config.yaml
router_z_loss: 0.001
n_head: 10
head_dim: 32
positions: "rope"
init: "normal"
Below are experts of layer 2 (counted from 0) of a mixture-of-experts language model. Rows are named router (the router's row for the expert), up (a neuron's input weights, with its number) and show model dimensions 128-191. Each number is 500 + 50 x the weight over its row's rms, rounded and kept within 0 to 999. Numbers have three digits each.
Before each expert's rows: "gets" lists some tokens that make up at least twice as much of what it gets as of all text. This comes from a sample of Wikipedia text that the model never trained on. Tokens count by the router's weight.

# expert 5
gets: " (", ":", ",", "ic", ".", "8"
router:544548488564418485532561440549534456537476481534423425586446480443421420450451474506544563537531450450452510481508459561428481466428574445431437456445548517559583476474564509451552470570517499
up0:484471484402432522519468490461415457490462599418426486523434399449539504468498408418451541549570496462582502551438484476445492484467470473503500469479544440496475512380550526535593473444540497
up1:455490495565479453492568538422539540536435553491541403496470496547427510458445560449491455502356516570464496613521488606442552425458495464428566490521437481511447490547458519441540527595504433
up2:488550477459506476468401477445496593501511538503469520461547502539414494457502409503528483505501515517484555531442483489420478470474482457559474498450486520477457513510546392538550357592552539
up3:660559416550492520427432507584461481556511536457495490567466432506539497495426481576522522506613478512431461537484434538438519426423544474415470475439477487426496455553513534444463443580567450
up4:469486507489511488509545532499498564454566522497401581493474635506495479402498453457408532477622476448447615478520511482434505588497512490457539531532429577507460469449522487533462427518564533
up5:469552523420525484535569422535466504531523498479459504375519551452452527511519509512375510538496484508460523542516549503514563596557516439459447431441501372462567400558506477522549449473472511
up6:470551543562537452475507505453477574541592461528533525466506529527456453503471479584515562343542521508417564534615480527495489494575604533422464530486520527495490542457512587368453476532465396
up7:510576544520514472553588519568568506521493376488510479587548551499444525421519571619494415544465366448479455451450512520454560535542512478514457474460491596512457459540468488486462436533514433
up8:426480476529517505408609466473451451564466511455500493507485496486520453459442542520483424477472485367573453570556485478491491462571527568478491536639492498551529470509481635376478479491529485
up9:410513469622511563502586468416451536457558557532490482470522475550558463516506453516458429412474404492513534485448491444422463531445548455513501480535530463452497485509490551533562562532481528
up10:493576532502523493489502472459551557560440513452494477555538595348598506493539434503581561572541456469478520533517533494466524585500542380453537417511517478524486465541480494484499429576513469
up11:477480469559476493574588479391512517445502540538563520538486555507474537566533541495450555485425493475482539469461505491512426485468554481539532421453506445555549454481455511542570509558534531
up12:592434482484484479413443520543508474569559437467448512591533470567510501422475481655503520424472502540433450518458523536519448485469480607498519463468537456496553456554547453586494351516552501
up13:461517501569549547494488460428409345530403531557456479556482512549525451524519403484580529500459523424527537597518490571520480479530503545494471582515521526520508479562531448472533602550532451
up14:483486445487373400413437560508548408540481478520528528620539430530530440502457441566599549462434529522482478449496443545431407397474533464516415434487530522602520525357538512461505389504542419
up15:447401514475533426526446472516519455460515518525437555554478568561541489612502484560509637520515540472523510488487507484363452409490525488430537417528382492495523516490522426414500527556547502
up16:470501447536483451480516572504442476530464503486486492540459461510482478542489483543585487414548543444451561589564573484551496520513440498567506513523484461536447563545488502581440506568517480
up17:504465496494515601572491430522504539473494426473520487458540491444520518528563489472455522507515469389448570437537610448579467589461532517514434359452563447526497525592582467433556472520431508
up18:475430406479429494465413568447509498471600548447493471375485538476549516547468521417510501519551426492421512491522476509497471506581435556441486406430484471531515443453567489487544507481481498
up19:555546466547422487546480471511542470529496516589453471541402499467445418411432474459533570523570487418425523499491443544443487446487540449443478449449547512592577467450555513456542477518578475
up20:439470488602490486570630476492548514553473466482545441514522557493484466466498526451518490450375537382425523494455507619455516499532477423439587532473523526465454492418503487479516463625476476
up21:485449470536471419541512598426497499500488525445397430526526533518528500413547535586516464397483450559587431503435468557435460518421484545606505502443479452521497512441426505539483551584497451
up22:543465475510573564471511512507477515435566429431504546547585510440544482449477529509433537445502495407420592521547482577599581537605513456527382508485594510502642504513484541437495427394500631
up23:460498489538435446515475529572562443428551479523535515496499524516441469414557506545514540409572447488460533553455546497526471447551509531493454400507498542435521483502510495514500525616600487
up24:584477478434491526449458392520521465499423451549495569554550434498524479574555444371551491559626512470511630496562470505577528484537476561507482498617466499499555557493470658543589530509509489
up25:529501436457458464550433428459485531577500523538407454471473518577472515556478497491525496515470509481533623551380549450469483530481579472455542538453551477430515551481524437541538511539437531
up26:549441474494453516481510514538528448556350515440520539457455506484541525405511499517530551539536450462491443496445475532451441421525536549506454486490476491518408546406517442481502508532560453
up27:450420528442432415495556549423437513529587523522435500484441475598547478440464481339474514462507585466451453570434549518573519467555460448567426614498554510486516489517484474432440503448487579
up28:464538417498457462516513460530446429524512530500443560522482458559549456517537437394556482520580515502463618484488457428427550509588464468508503439552467461493498548402522521418620458467494458
up29:541436492517469480554432523532435531385485405567502465445524537472485518455583508494485492448461529453537493516487438427463551507499496576401475552560532519487480498514577512496483442417463501
up30:538557452550411504564500465496553450528502513583457463561401501474465433407442467462537553510567494429453529496498434552438474447480540467461472447456563527588565469491567527484528476516584464
up31:467524476494480434578575455538444477520569464458439514597471534523606531482505516500592500474456460395472523480517524510497568464473532451535467418490541436528487493453489492429558434588434522
up32:480463477502503507548585409543553497470488564481485454504546528550496486504421425455536407468567497429497535566554474496520467554512479457611406539496472509520556470481534498489524411485467460
up33:510493535495439457515450530398470565411464359533475525584474500508534524440594549406548468486483488437520538452469558438515448608548508489533440496422434526465489467521543506454451465458492432
up34:622526460437525514513443503619414469556530495460493554552473405527500478494440497510679499465569492463452485447531415490454537571515432446454537445518501487395443553502540576477433577516544518
up35:533468442567533387556402443515511440461394479428525447537487543484501506559440527561535544532592439441444546465552542500531557554535497519488510352475520515528459550569529491515504563483467463
up36:508526537459529496577564487477512638526514465474498435487494520499466495457449462433547572512403487468502473498543477550469455584517411433560488442374564492528491461455482444484537496415491524
up37:520470575524530536377470572517581446463506432537463485432480520423464491507448522425466502543497468442480452579516467475473461508507490481517467465471535534454531544516441439483457584534538481
up38:533555441552490658521511471550436476489589466538519486475539537489495420626451411537513571492425443501504484498464546528539430500500513486452461361587463459526503505589509523477528538529493558
up39:459533471480422454436556519462451588587430551516472414465455473529517472423468490427582490483449504564438510617450448429485466514466559486495437471418604417522541469466504495514492404489536536
up40:577441408469507436518491463494508606502476508459496523566536585494529517427545501498576549504538501398508565589567493456510597512483482508483599524522528541533467520474567533474477496471500495
up41:524414490454523467573510467409484522447503506466521454547478533508500528406515520381430513525499459373457541542421431450561513514499528472443453497483468443569520437520528464583450526424467473
up42:488548459463483452493512438499542501641479453503468565502512528509505476474589454492566542472505537567508540499480442572489496529477569420518515594538431513464541478535527476577471372489516401
up43:537474437421549457561519488621545459451427433466520514602514462490541505577499457427616517608491572526542481495606445462464596451522438468480649456504487449482498473417421584541578561547533457
up44:569561557472501535558445481496520615538507541519524471503528485511516517472523456502526512482483465529523583577472503483542527568490484510488506424496582458473463494485538516508504389372508428
up45:572446466449534593601591448471502477477453531501517497435493610523498484525491549486502612559532576431396456486471538521491559560509497484432486455404470503571476495513429555527584554575569494
up46:392507452527441462501579474524575467453492438547416529517516481564429526521505508333466434579428507478588561486475507534464528516495553576516451553328424561526523499496612438503557534571483510
up47:500488439552498561496525504523544554455432548464518472511515484420481504554512507484496481610440496495470513581519482484503533575572476481545582401472501522521522474424487505487479520517529478
up48:548503526499533448484430478536570483471509500527441447493538529573492500499396495506560483518502397402461612502553523493519410451517585485443428631451577631536488430628497484421551476467498536
up49:421515613485482397520529397391503502509527458604454504505437583510498500519551510439463514491429521448490548512432544508467551599473517443494533434478426510571494501471469431480499517545538471
up50:510418529437548411582459494502418513483555477500486405459426473502423524517560453435415471496547531489462439412461490472498579594417539494435520571512566432469532535432490533582537625585491366
up51:451535542476436511432431494541521462599544500529421546391562512511506493602482530490527544624568499541539506504539544451489418512535466493505422452570434464494531499475586500425510490489540510
up52:465561506588490385454562458455475523521523551499478506526512526433486498513528534522528527534540474460483491542485501460508550473517484449561528450529548469491484430563567469431406462437436484
up53:456509459465520534483584443484498547453586575535500561441477523529445420479505511442491507527449455465580442493536498572429460451513495344475550456527565419459508452439435596561474428438482486
up54:541400514409463499463536608552612466482559470491489547486486470553462476578440542445418492561391514486496486517498490466439506426456523450473479395444550479447520515486498445522528455454536505
up55:566461606527564495517500578502509537491420391512520444553479474422530535533589517534516463430462572542534543501477412461538424622471493495502525519394528504526573428416512462467515434548440545
up56:576505505466456389517536502537466455522418526458502456534398489518502522382497574444562542525576561503407484520473558477511518585491499509523504481537567573489512535519446524509566461480547550
up57:603527418464534585527574484534487576590536566487455511454536528464535506550500530518591419448440554545575522610524477543513580558436547477495438467558400465506513444505570524443478514468558428
up58:449546508473416557452502542540503480556493473544538514542447568538477433478514520505514526549467548452481529554501542523570469463543531434551361527505596566484492457568409442467454480585472452
up59:536662435631428437517468453517432402505452475473505472560462490560503516470391319446572509509505480550501523557537489632524428471460455452543456463468547467549509449392475515496517382588478487
up60:540521538461431491549521482582419510418520563461512508504499525469521553495607513526461547469537452465522502490488537509534541469470432503420480437510551537552495474495602517519534452510542576
up61:434584553511480507499514501505450505548549564487432449580456561537523438468504531520503509471534463520537604561461486473495458493494539532513389542499573490527456502561505484389514449508531436
up62:529447518443505435543502459524509465545433466508534408574481452517462556476546477473398581604498486509509409532425431453516426461474504466477441519567533517511489501507510555447441581426542473
up63:456517554476493596556584500512528608528598506543525508552518399542506430561464464482542411507345530425549498520533424485455523459542563374469429488470493461486521549529493524514532450532484491
up64:543520508532513446541574490443503492439457479491528524515523559512454516432506528504448474409501457540518478549571496461532454505350503491492551539523505601503458511432482504427569611614584442
up65:523531540424538521541528477470484584555431537489437507464462475517525443523381504416522540508611453471484625436561537509464559509438541476495349462503517526529539506558594502463530559509515554
up66:523514559551504480551469522447500499512450426471514526526483570427533497437451607555458586429509588440477540450475468437543424543550454606422539540570513507466573448531585559504431461386482518
up67:416501540451463531447442462471544475518533493491498431368460640511383488512449516453472514445474501457515461571513508469493489499543497522537510485442467501466537476393459385447479471523489469
up68:533419467541522588551553507475435497448578609422492490548477483506552488605494488577549535412532551573551412539461529529462488437497460529495487402452545456501497459477523573445487426389555455
up69:499441511460510529471425516463559410513534424570544462579463393505424469546365500501496461508484452494486505559503476519408373552530509549546456580494493643495508434574441495455499488480492413
up70:430450496547460482445549514474474490451465494467462522504498591515497448581502502507551534404420438485492476495524515457518549481491449544468466471465527579463499427574498536372484415433523458
up71:542461425525496467535475577445479544419456573488477499502493426524505458504456452557485476404565440475454485459580529554496464501454494527533588471463486570499507563430505516452550571491533508
up72:563426532471532343538537497534447488420517570442535461515487521338533515497535442509356528467572543477455505489509484469477408508485485420498431464486471511506483469564536557491535481477529486
up73:482499593458504549600650421546638504496481522453528453573517529462470522418605506421419524504478475410515404510502509476495554432447487473472469354511501468528508432599512450514482482413466433
up74:426469545445514558421569465545549610504603429520501481493544496601466541560529492492454520490505560480510444556555462575487477502497545497464516413464526444382512465532432464528563371547491522
up75:559562586472445527645479508449557580443534522527555443487515532482502480465577464481398502517463473354418584473465499555509522479439551511500586450464579452590437507522493612546469537541478501
up76:438522409482511476675505416517508572446523589441507441498541605479501473463496541455498554544580454427542474453539537478501489506516500465529475446442453485568572446555539518459494527609549536
up77:411545442494489536483479462463437517565556593460433484485516397419443464610455496469504546539540505560549585495468441488525551502530524495530456593498465335486535464475447573398523483534557460
up78:534480508546467571527524510527468482446515479543454513559453478577510430512499552549505542513526468409509683491498505515469448509543557469499472499430446448543513506387485523518486598562485458
up79:476410482444524563514461576507527505468519572447474462506487428560531484531502497434444546342495514496430444535516519492500555444536449426455470449413509425547487515418475572495403358435519418
up80:462552466500431353504524500506532471626509433496569495588573474530508483573462460535553568511503529557513474458453466493484356478491557450460451528564508530479514497447509614448464448534563428
up81:480381478479521494392532416445540518501616457557432484520460400504435504457524597561415447465505493563539473551549478442417460500526569457543439479523536622507538509565482480436511490591484423
up82:533443470488453479487428507495521432507481530528464520431488522516534458522517455398569553503518489411542409437505508433456458495474538507461477447535463536450551450509461483487568526530468510
up83:470539473541507606445575494518553555508563465629458508453547524556475479597548442542576491434470548573498536566448564463529408528517569478487533513518433416524527403558551397527489458496546572
up84:450525535511465507372502510470459440518476529507483521437535466535442435571503516500495527515492470503425519564514516596561496427534480524566524548504445524484483442523589375551541467613534469
up85:525516434467522478519548474529487521578474508504532535556523540515564469517514405596488503507442503442539483548547436476502532569472485525497542357534509428458513521496434518462523453549537452
up86:547453492466517484576466520490543541570524464478486503515492571516511523512495545554566567470540558552475482547498525447531445564488497522512540475468529404482475485382474549470413428558434541
up87:514477470554521569442621478401553430447525541469470534520532474542494506557509579446532410489458531592561380449433474384464538516460564442610445502489423436497545560559512427492457520497504523
up88:549469503519430512457510442527537487484416428501537511495505470533478524462501502440422425423569388482421466482450490404486486410494583541522482461464506532532492506519446476538524420565501488
up89:532529500510433473515414506508586500496466462509561438430501515522397498473474488446411523513429524566448517533467545496545499477482561397428526498503526588480419406513435604573443541506511495
up90:517482427475434664398483567534481502494555510570381480482572457496507552507400451468530435501485518487549504570547541464480405487485518427484457562493535491474475509579476463509534462536492525
up91:470502548523523560469526442435486503689528553526496554438520452455510470551529498462533520510469487567517505550508443479492579556454605473456492543516459462555457451496473485485402453520556356
up92:424566512496485545563510450534590502617473508437477543465496555540510388471583508416489500459504561512504436572567497502436440427458533514484544542493450456434505497495503456472414446518499505
up93:537541463553415477538495467501558461534492507572456460545417492453453441413465465468542572505566486423422546493502424558440482434481541460461468444439554511571582480479549518494527468503563460
up94:482516486540553494526447509530564636517529649581395488540500584525486467532490497588516559428520475485534523502478559491407543551463478409467495374481520450497451517564523486472414467475506476
up95:410459440474507481547528431491498522539543470554520517490415532564449527396512557546532499496648496516497510535553539417565486506511402520589484515528532592479483488473543454466474487460509439
up96:449415524455485554475572434524553450506502489449510561490533466496499485548527453409555510543506521475520506523495409487431590511572451444478556447535460426516530508507562595541542509496532548
up97:461515529544580526548451519515522493507409520552451465514447461484371463518546496415489446516471513560596459533576436548499467491459482543505533586483521474502528422405544537516544603445543484
up98:461489491433502443462491492498511491535501495491521548481484555490417504509623447569498510464496561412492436598512531516474407548503379545543521526429412537467507446546435489560537534630503445
up99:562548435454531603453531500566413490686509418539506434490440520459519496602524516474439545487482501448484461508456506460483456531597490475502425493433466472487508507472495452537489502510427510
up100:361570497496540527610477496445499505529438550526591477532505549588469491368557480362483506428494558429434500619474463533457522536464538425512514510632483485518536488545502463516442451507542494
up101:492492415486501507432558498536556497459541557489460517445482432488493534427479494508465440508517518517525477604505464442429492456603539412548474420458464445527550498490461483447482499423592563
up102:495449535520526505484568484537534509520502352551535463483493486473451492464532541446432477592542498451512375498517507499499521457459541512446540493535484524502458614487459604482399525516520304
up103:561568522461534546504552464458452552457475499450567585511508616422522500443523524568461483508516519449456498443545498484475545481513578517474484466583509527582554370482673548486474444445490486
up104:465432515529493489500534508463540459404502578431367479574455562499538522580550538573493571532498509528485465424339503498479551466452483536500664430557473404491504504515539477544578398471465564
up105:448463477459493480555507491491495549477463495463504567532548607542546527500531577496567570537533517519450523460530588509545430562432470562547494417465509439464492587535583530493534421497507453
up106:600483496467450533565423526566495431508453519572540407504509441403470507472499496467510543511566551444508492596498511632509453652470509470524492391474515518480451489521557560590514535463540409
up107:500564527497530490504495492469548552487438537530522521551441393514458477459462487515476527425554541546463498442524504492546432403509454441505456488497556635533451508551490588527480526494556483
up108:540538505457505453438415503626591487519541468549431537463545526575487512471557475508673463479470391491570523500594489494545467523510478467478482550422468560502490483546466479548478450584536523
up109:458549506455570566567474436523538470569455444475470511477507525494555533547516454444383519454472494400513541437456523488614448464554494525532546533519549408562537528530491567445582455511436437
up110:557573501513446508487451439475542534522481501516370523456449452596490511478543521443473501566530496451564504479502507540532501621541449405539459532442514538564498495495514477567525501549509441
up111:422556533561429695507611449484582469439562595525472530456507528516545538514485453551491479505395574516515529505478517510474576581530466502480548498589477497499565465514585513468492501470471519
up112:488467505513530486526432492493631470554467495602497512523547608429442446590493392559488571458429421414457522498464515568510409452498541501427503424519454413474462437533538477508563454531461408
up113:507506481523487485497565435496555427603406540535546510449514509483526530527479538576516503509489527462572534411567489406420530458501524529484532479558470455533523452449587507376439514429536430
up114:453439443466503554528503571560559444466511428495509458430520408455539459474500447482547501412493506350534548515523530600561560551449459441487521453584565449509550491453469606566520499535579522
up115:607482524535507515549493490543502473455432512494501485570486528370489529547523493526442489547453470454463626579487515526492603518525483488459500424464460610496485402489546474492504516553496588
up116:437483523472475573585517383509547473390431476505466495518481488494467529555450519531373474527441519596536477510517471517482473448502521571500521483478549496517476497600591532502558538430487463
up117:513398563546539457456532475504460442442472429492446485503438494506481523409503507448557482508493510506522411526444483542454523513466533515525546606449478515512521513423442469456470551510513432
up118:540539453548424481538481474514536465542479508591479461549419506461455427412465488449538573520557510421420541497490437551420468445475538453455472427452548530593574472466563533476523461522574464
up119:509500447502431552486539523546603467478535462431509404483486537572445449429442439407455509531493462430524548511414489516503489504458495457524428380477488617481487444518435429548549464561544547
up120:471450482506455577551575491568550491630524523432441485508502552457560498502462485435516443432408494527502508404496567508451529647424512470461615545508492387462531492404442532517537438487502487
up121:478516584491554570539514461488530513393438388480546445461467524406554476482485488496479499431487456371464531503507547476520557518535488462527464472450556468531558527537500423474440485494401477
up122:448572485500450520487511405561480460559559502433502512564409465542457465439474497565421513453558483600414475503474458527482455469490460512515425493452562579564493481470551555478498503475446589
up123:464489523463448481644404513471492499453472620450514490469570508502451490628502508547410565488538478419433521517508516454453455533530454530412579454512453397469508503504508449538468458524473577
up124:504545508521557358492540456515419518523449583450468433605519572474564529480551499550525472457453454458418477470468488521515453497525557447496500514546535506522526444507556531406618442463503504
up125:485484466465482500569527521503432546498416511532582486436481494463469458588490426524537503473553397389483623495448541485498386582516492562474430569461420477578514457484561481440525546608468401
up126:506565385450462557395536426446474528504576556465453507445562547555401500498484465542504542466485558705461489493494456435511475480519509441538537605420566489484487462421589480541500424447505561
up127:465493518490489540400455430564511379619531456441438518488484559506539532549505401593612566454543520470481496488474532510469491634491443546487526433414461480463549485484451394463501421587479417
up128:553441434426489534593524434604493405556481503548445447485482459550462516575498404433509597526499613468540474557571546509509460488552488514471536437565495423512503551480462515606579569514537466
up129:516460521471514583518508456469582476552429482558459448484498452514463486478487437584478442540452501487417620554629591532519437505492530511522476458478482561510492520528434487465595523561490463
up130:527522561441491471548537538506520547572553507452514577542427445519524551460359627501401564459496487441405449397513532513529498494480433481452485518536567521539503513449510536422529502380549508
up131:529458501587428444381572469560546399553504422512511437405484532541444495480519531523565506536509520541540402483472466581514471475500525467511537484555560610381497528475516532505525563606533481
up132:584557433441500479523473443425458526505411508577443496437439586478499483511516503507465509463501513583422531457439490487485475542579487452424503531487410427530543480474512479504503597519481473
up133:530480527573505532559553569513504416502479480511514418504493536542482509530533568515525498433366446428520501577452483566541459518491473520436533512464514412466500515436500490541413433489466476
up134:569521506548462544509510519698559376476525582454454501511571512477470503595444454570532490594416474525446432514519466532439483500478502507475462408452582481497468562521507531486535467550447453
up135:494495535463514523536579486555468509539517504514519472590512433558473512342420530402451500487435446378348554520503507540517423428462563486438461544506605440516459487465473547507482459481537515
up136:463430410582474424508500612511573492396586440497552482525529584457484507488528544503501550510465526482479521607508509499439489492557448501463478350460493506511535453613475471477477509519455540
up137:489576519531469541516401521494451474519503574488551516489445550446432488487509477395495519418574431552557513572427476484529506511539510571540446530549495437578475418500530484484407463459541439
up138:422522511501484535552495509435406541443450653545559522504518495474525458488511453594523443430574517573504568520443496438410586456508493496458467553548468528539496375453534508423478478504429523
up139:421473570500514405512543532422572467453548573513549499571519483449455535470490546580440520467503482529515455532455526552492446485538490520442471449589489499470463481521603561425435453480491472
up140:522413585467495551506437444519480437580481452457476464444541530431440504514584515427418521579500467459501404560439533528444535539471552410527466489457593528469464448444480502589537459451477422
up141:516538570514486631423570461587445464553543534516545542425454525501442513572419454422492480565511422467437490499465442580504523455496458439469519411511516428474528459576387501472576505556481416
up142:625487503496511524412569584571495475494441480541410543472528489542500485544434587473561496483515431451468482474451492450538419477459531467487427458560577528480449504556491518497480614508588447
up143:434572371526463494466429514540402407511529600607492456474421472522507454498485420430597615518439466467490494484547513623475475544425463550489450447466558430502507444546503483503524537475610521
up144:528464548497496483526570494445469424484398507507530506526505547473522547442628510528455556531508536611521412556446567515447451528519462503523509467435423573562444466525439427523534606508525506
up145:508488529532538550652497516466515508456446463522545474541559590537519492449559563536405522447471509543481569423548501523460514547407548431414514484452595486594512425464523581462484474418451484
up146:428428510519525514552469501480446498432521482550530507466494530537397499572517443446464475448552513554486442544610463453408549474511493575498602505438462478502492500482512493486460488417494551
up147:533483523522520516598500492328492539458462559530525497510524520517518575453445477468455424468538504500533510532453445477516509501534648472530472531511551453556448557413494532355511545466534442
up148:542544460549417492540491457508541454536490515591461473544420505462457419406455469446539550529551481439419543487483436561432486446486566456452469447459561508588569469474559520472542461506583451
up149:461467502483428395532631427465435500520417548467464463461521562520488509461532546503480557452439578570497445480476485414432445529479534403508513578530517527518450493475498499521524443559476506
up150:457636421547472455529460514596498459518538437481545434555600416518498434545443435526547569490401500508519434423476465520500448392447499491483488487542597450546525534362465577477466472506559407
up151:443455506513473550529537534397471543576565436420532464495463593541555495458508446542539474573446518518553568509496470482473609524525528529394538468434458508466493578398544493467486408413425450
up152:533484502506543562383499480445494467447464442530510498476446455542459469506473378446451484490530483561440486530447505530529505492522497493617358501465506509471606517479483450506512487546529435
up153:585476544471599508460523438535507508545523503471546495505477398468489480475472485456546526426531542474456449580560414569519508530486473433460569472527454544458490502379443554429411483488443494
up154:412458466461497557603507510456471538485589555520575507520439505447514525480606544470484567470535550505462459515508472463397418447510538501474439423428537479498454513496449475528457459561528500
up155:581410419445474510485429460446444494489525538531459505463492499459491492492436471494598479574487457444438432436631516429512472571521466447533496530548593518516441486533535546409502413479518376
up156:470544479516592494486420518472521452457537468537455463404510529531473524506486464476449500462457499382366433482534498526513531517557528490465523433522577633486494521514465486458515455535487445
up157:430521615533523489545655444415490470414440527549495462533465534561460476474604555424468520480446536453542453510450533552567455514367528472538554525536598498520461567439509477509459560578544357
up158:500536587576473531537493586496550514652657518425538532538504500428561505473538504604458468373445480460514481500470489606454465522393448577530531457518584478513534437476464518488403433457517452
up159:502479341455394513517472502409464449470498535513433536452488564582474485444493459446605604573537450474538529398506509503458546525573425451494447502584491540570529470425547544498511490408506570
up160:556467461538502472498635496541479545548414539505446561526598574528517534482619546429487469553521419513505459473519451517524531436467550523521467573560494504548448520540538415501455508584508371
up161:581510546569447534559424506562586411434496534501530518526514479405461452532417527456474496513498521514464585518568514548496484492474459514466436406524437619549480574482568487479530481563519507
up162:530533511524567505503431466476499554475481506490480485562455466501540503394447423435439477525471520511432534475456499511461526541457559513459483433397565422516478472357366447437438476458537463
up163:514613502502467558508427559484388505555562564439558560463511636480518506518518445531504610409498540522462522526506486528515436503548516461498399507447591516500515500416499506531533468486480574
up164:415559527513424432400456481564433466608487443527573507588491491561525485534459408558538547514465487529490513434424548531533375481498533474501412479596486452586503478392488583487510440457567439
up165:549525531505553458500439481519559532457480482496476483518486455449509512534405475519444575593530503469398560509500429495551480458512436552476426460464560387466518510558643474559436474439516539
up166:480503461534498605450481421565539443563551431530466427497485494541431452500410505438576518583434386501565497495551468527563438479530471578517428433528520417468515598405528486457506621486544439
up167:547544540516453504615548472537465429499503477510438472477498497528493486491516512493434536460542517450507485618512522518499395597496491489536373483619532443489516607548522466528594576550419401
up168:527459441500520451533449497490453441573392467423575459511461559523585543418559468526483568557479479490444358539473474502523422499540460544473441427484516463513508465464487578459515524445506572
up169:512449525570493476477497586437397554572557495464498502446409480458497509470488598503526513426566504485559410556481432523530498504547516551437402457496549616501465482362536546410452470527542400
up170:498482526610522547485601483488539450516451488474534471405435558516397481467498546387456453544481473496500503566576484447508436503449574542497525449560509512464491471509458510542469561496551431
up171:491416520506500511427424462587566534587559477488526403434503485556472498535412478448520528502622513518400440515546498531448451534498416548537490476469563523437491506486525476463487559477543457
up172:460436477440411578532453452416483519410543573466480423502463338528506478476527440386474447513600505479482476471518532418441485453435488426551429454557442480550479509507498576437488386419541454
up173:513454473533508511570528490540669511492611476412443405473503468550548472504508423556494450491430496373470514501493520452510518435398482528380463466535530467484560548505470558505512452559521533
up174:435434502576557464535570556490469599556527498421450560485512537557505543417483546445447491485535500496543515458571477438445539600582538478445467456439509500606530491466516546441463437485492484
up175:489413478479453541497398542517466459475518499486458473489413569490605538430503446475450520484457496455468485508456445496503519451520453518486392444464521481565523582379567571522471408436490584
up176:544517484605476565440612470498569523481518382530552542492544598513450508500512514555528508484502467409464571429508486522448555583469484571469554430520583585489514455480525406554398520480444478
up177:585471435461471384474568552471444422611456492473453535535512515564536451528486516438547554469487474499428360514551570521500393490514506451496468417499497610470479511414455495492534506521532482
up178:501506499505542536459604515478494512585537488437535578530414485544470513427544554494521411541432490526504492462561452532499558507472559459419517436544559457530460506465451507484419477516550518
up179:541512559463560520453532407552535559585539423437496538539432563522502479449568526483458443563527461444495528397582558385536461547404549502527418400567537535521532494547583475456502522469402516
up180:504542420546493501545566408501526534417502474470440460514560558538446546490505502428479483508633551517497553425487529435535565519574530577559438486399523549596540543510560451499519509474506498
up181:540540373569484429452483613582464485545527606495482505523520457504451532525485568500564469456549524485443521525478535440450514486504436501465507379539504504526465515508428492539409421440439557
up182:574486496536492531470460568474515530491562424511531376465388458488464485509494510401441528416417556499564548366427523488572465462489522529418482479490548375442461507447513496469483500515485419
up183:499489505560521531517589523480542533511456587461431484510433563469472475486591560448535467543513545473579470511598452587431506526578478420561663493541406509512507434528533510506527538591470465
up184:482504514549538491506612435501543503470462435512417435467441592567501486496576449507492501541565491449495580495549528563531502528419512479399550477426570502565492461435500510480637532570518509
up185:487475539419512509466540453426486506450458423591512576417475481499530483441443472495485555493467531443363547454508513486434417508531562483466369457475494533532528523517458481481479440513480435
up186:464514483496534522519660432536543477479535479414429545490511420576478529574438516530404431589412577488448551494484539514393498520567504402489520536509495532481516537527454511569533472549509560
up187:507474476471499443512434502562554413388440443502511484437458512500496524564469477494467533485450463341535446451471495543491495511479471478531576396494587437437542564389464496545574529575473552
up188:594562510421551505516393453591563461534478500530501523566513500475454553453429501644434479576542434512439507515477503476438480521470525528491554499507484605555415459528607542517486471437481454
up189:504532447533548561408432478457513504540503421479408550562537550524463506540541441527572506535516487542556575487507489507540563542501460494589457544456580420432519520426574494558429426522464491
up190:554503524465510452552574504496489509445336501587445508576537511487517554533489524488522439537556414524423515558491497462507562538472482490539506496493490453537522462496564540511471499486508427
up191:463472505538479563497407524521507463697493528508465357464554507568498535552463456491514515506435505526554422569461463499514527502460537561483559463546578422415549529468514549484509530477556374
up192:452480475417497399558502474439488527531532523435513538449507471564551506566446526434498463453544462514475545579444489375431568526631450545488522567447511557556496513508472480520524346499529490
up193:545490596575469466501465482431477568424611554538414450457500501450476514530484478407494530607470491469510461475465392489437548398478497484474562448498569503490482533490490465543532506470412597
up194:501436468474444459532545428433460547580387572431491443510413556472486552515539530466402493524545400539502498450410506403462552492545450496509500548481486478501498458485515413483551558339509513
up195:483470522490484510513638427475475430497469383485453579493483619513453494586596453468431473484512536615557476438523526502475600540466576428541524517489531514475539473451486486542529527552505392
up196:538462487482533489529481414474540448503411508461462413504499537463519512515532489518499512507590511535550488497498472407475494470466516552510487489500522514483489509537609536442582626468467413
up197:502530477538532538452482358486568549562377446487521479504522603480485469496527511486422511553479511445441513514502505531558477518538498459462493381572464485565508506460521479508414508538490425
up198:445454464459461567527522494583524531571483524540472456483525451528440536472482542486532446463511521534502450577419511384498472443522474463598526566534488500541511480621490504500450487518515522
up199:518481357495445437544561477490481478540501508472523437457503512476463573587434515460583462553447504426556389607505535474456516562569491498548514467444449563506503527554398458472491429506471410
up200:534456521442503587571585548524557583425587540536502436492534466510494521522514519610467540518418463335581542497513463534540507406497475524482464393516504448487567485398519563554485459500518507
up201:540379493447461434582498427476512444490515589461445427499505498514490538423473549354500516569512477503458468546506491425421540507479530470476486514537536570508539528596542598485593537479505519
up202:530482539496497508513538507396517481497488471578491547530488446577526514393527482493422523445376430480396508518416461546380471552507457413543555519425586492582548513474568512666499453574511531
up203:551467482517493574483617467513556516526647571486465528518454480512523458468394497510540516615480482509603510454532492461478501470489545393566486447501566451465499535391444502477427579392502466
up204:535557554449602573481518443499458548588422475528525508483554523518518531484512420583544476567487506470487491488422454470506376552453504531454481493486474438518531510498486573385507478557552485
up205:488523500546499454540550525483546504503382442478554505486495551458489570458575527517487469538586561581480520452518484548461599601530482446541532533537448534599507497451609484519471520574437539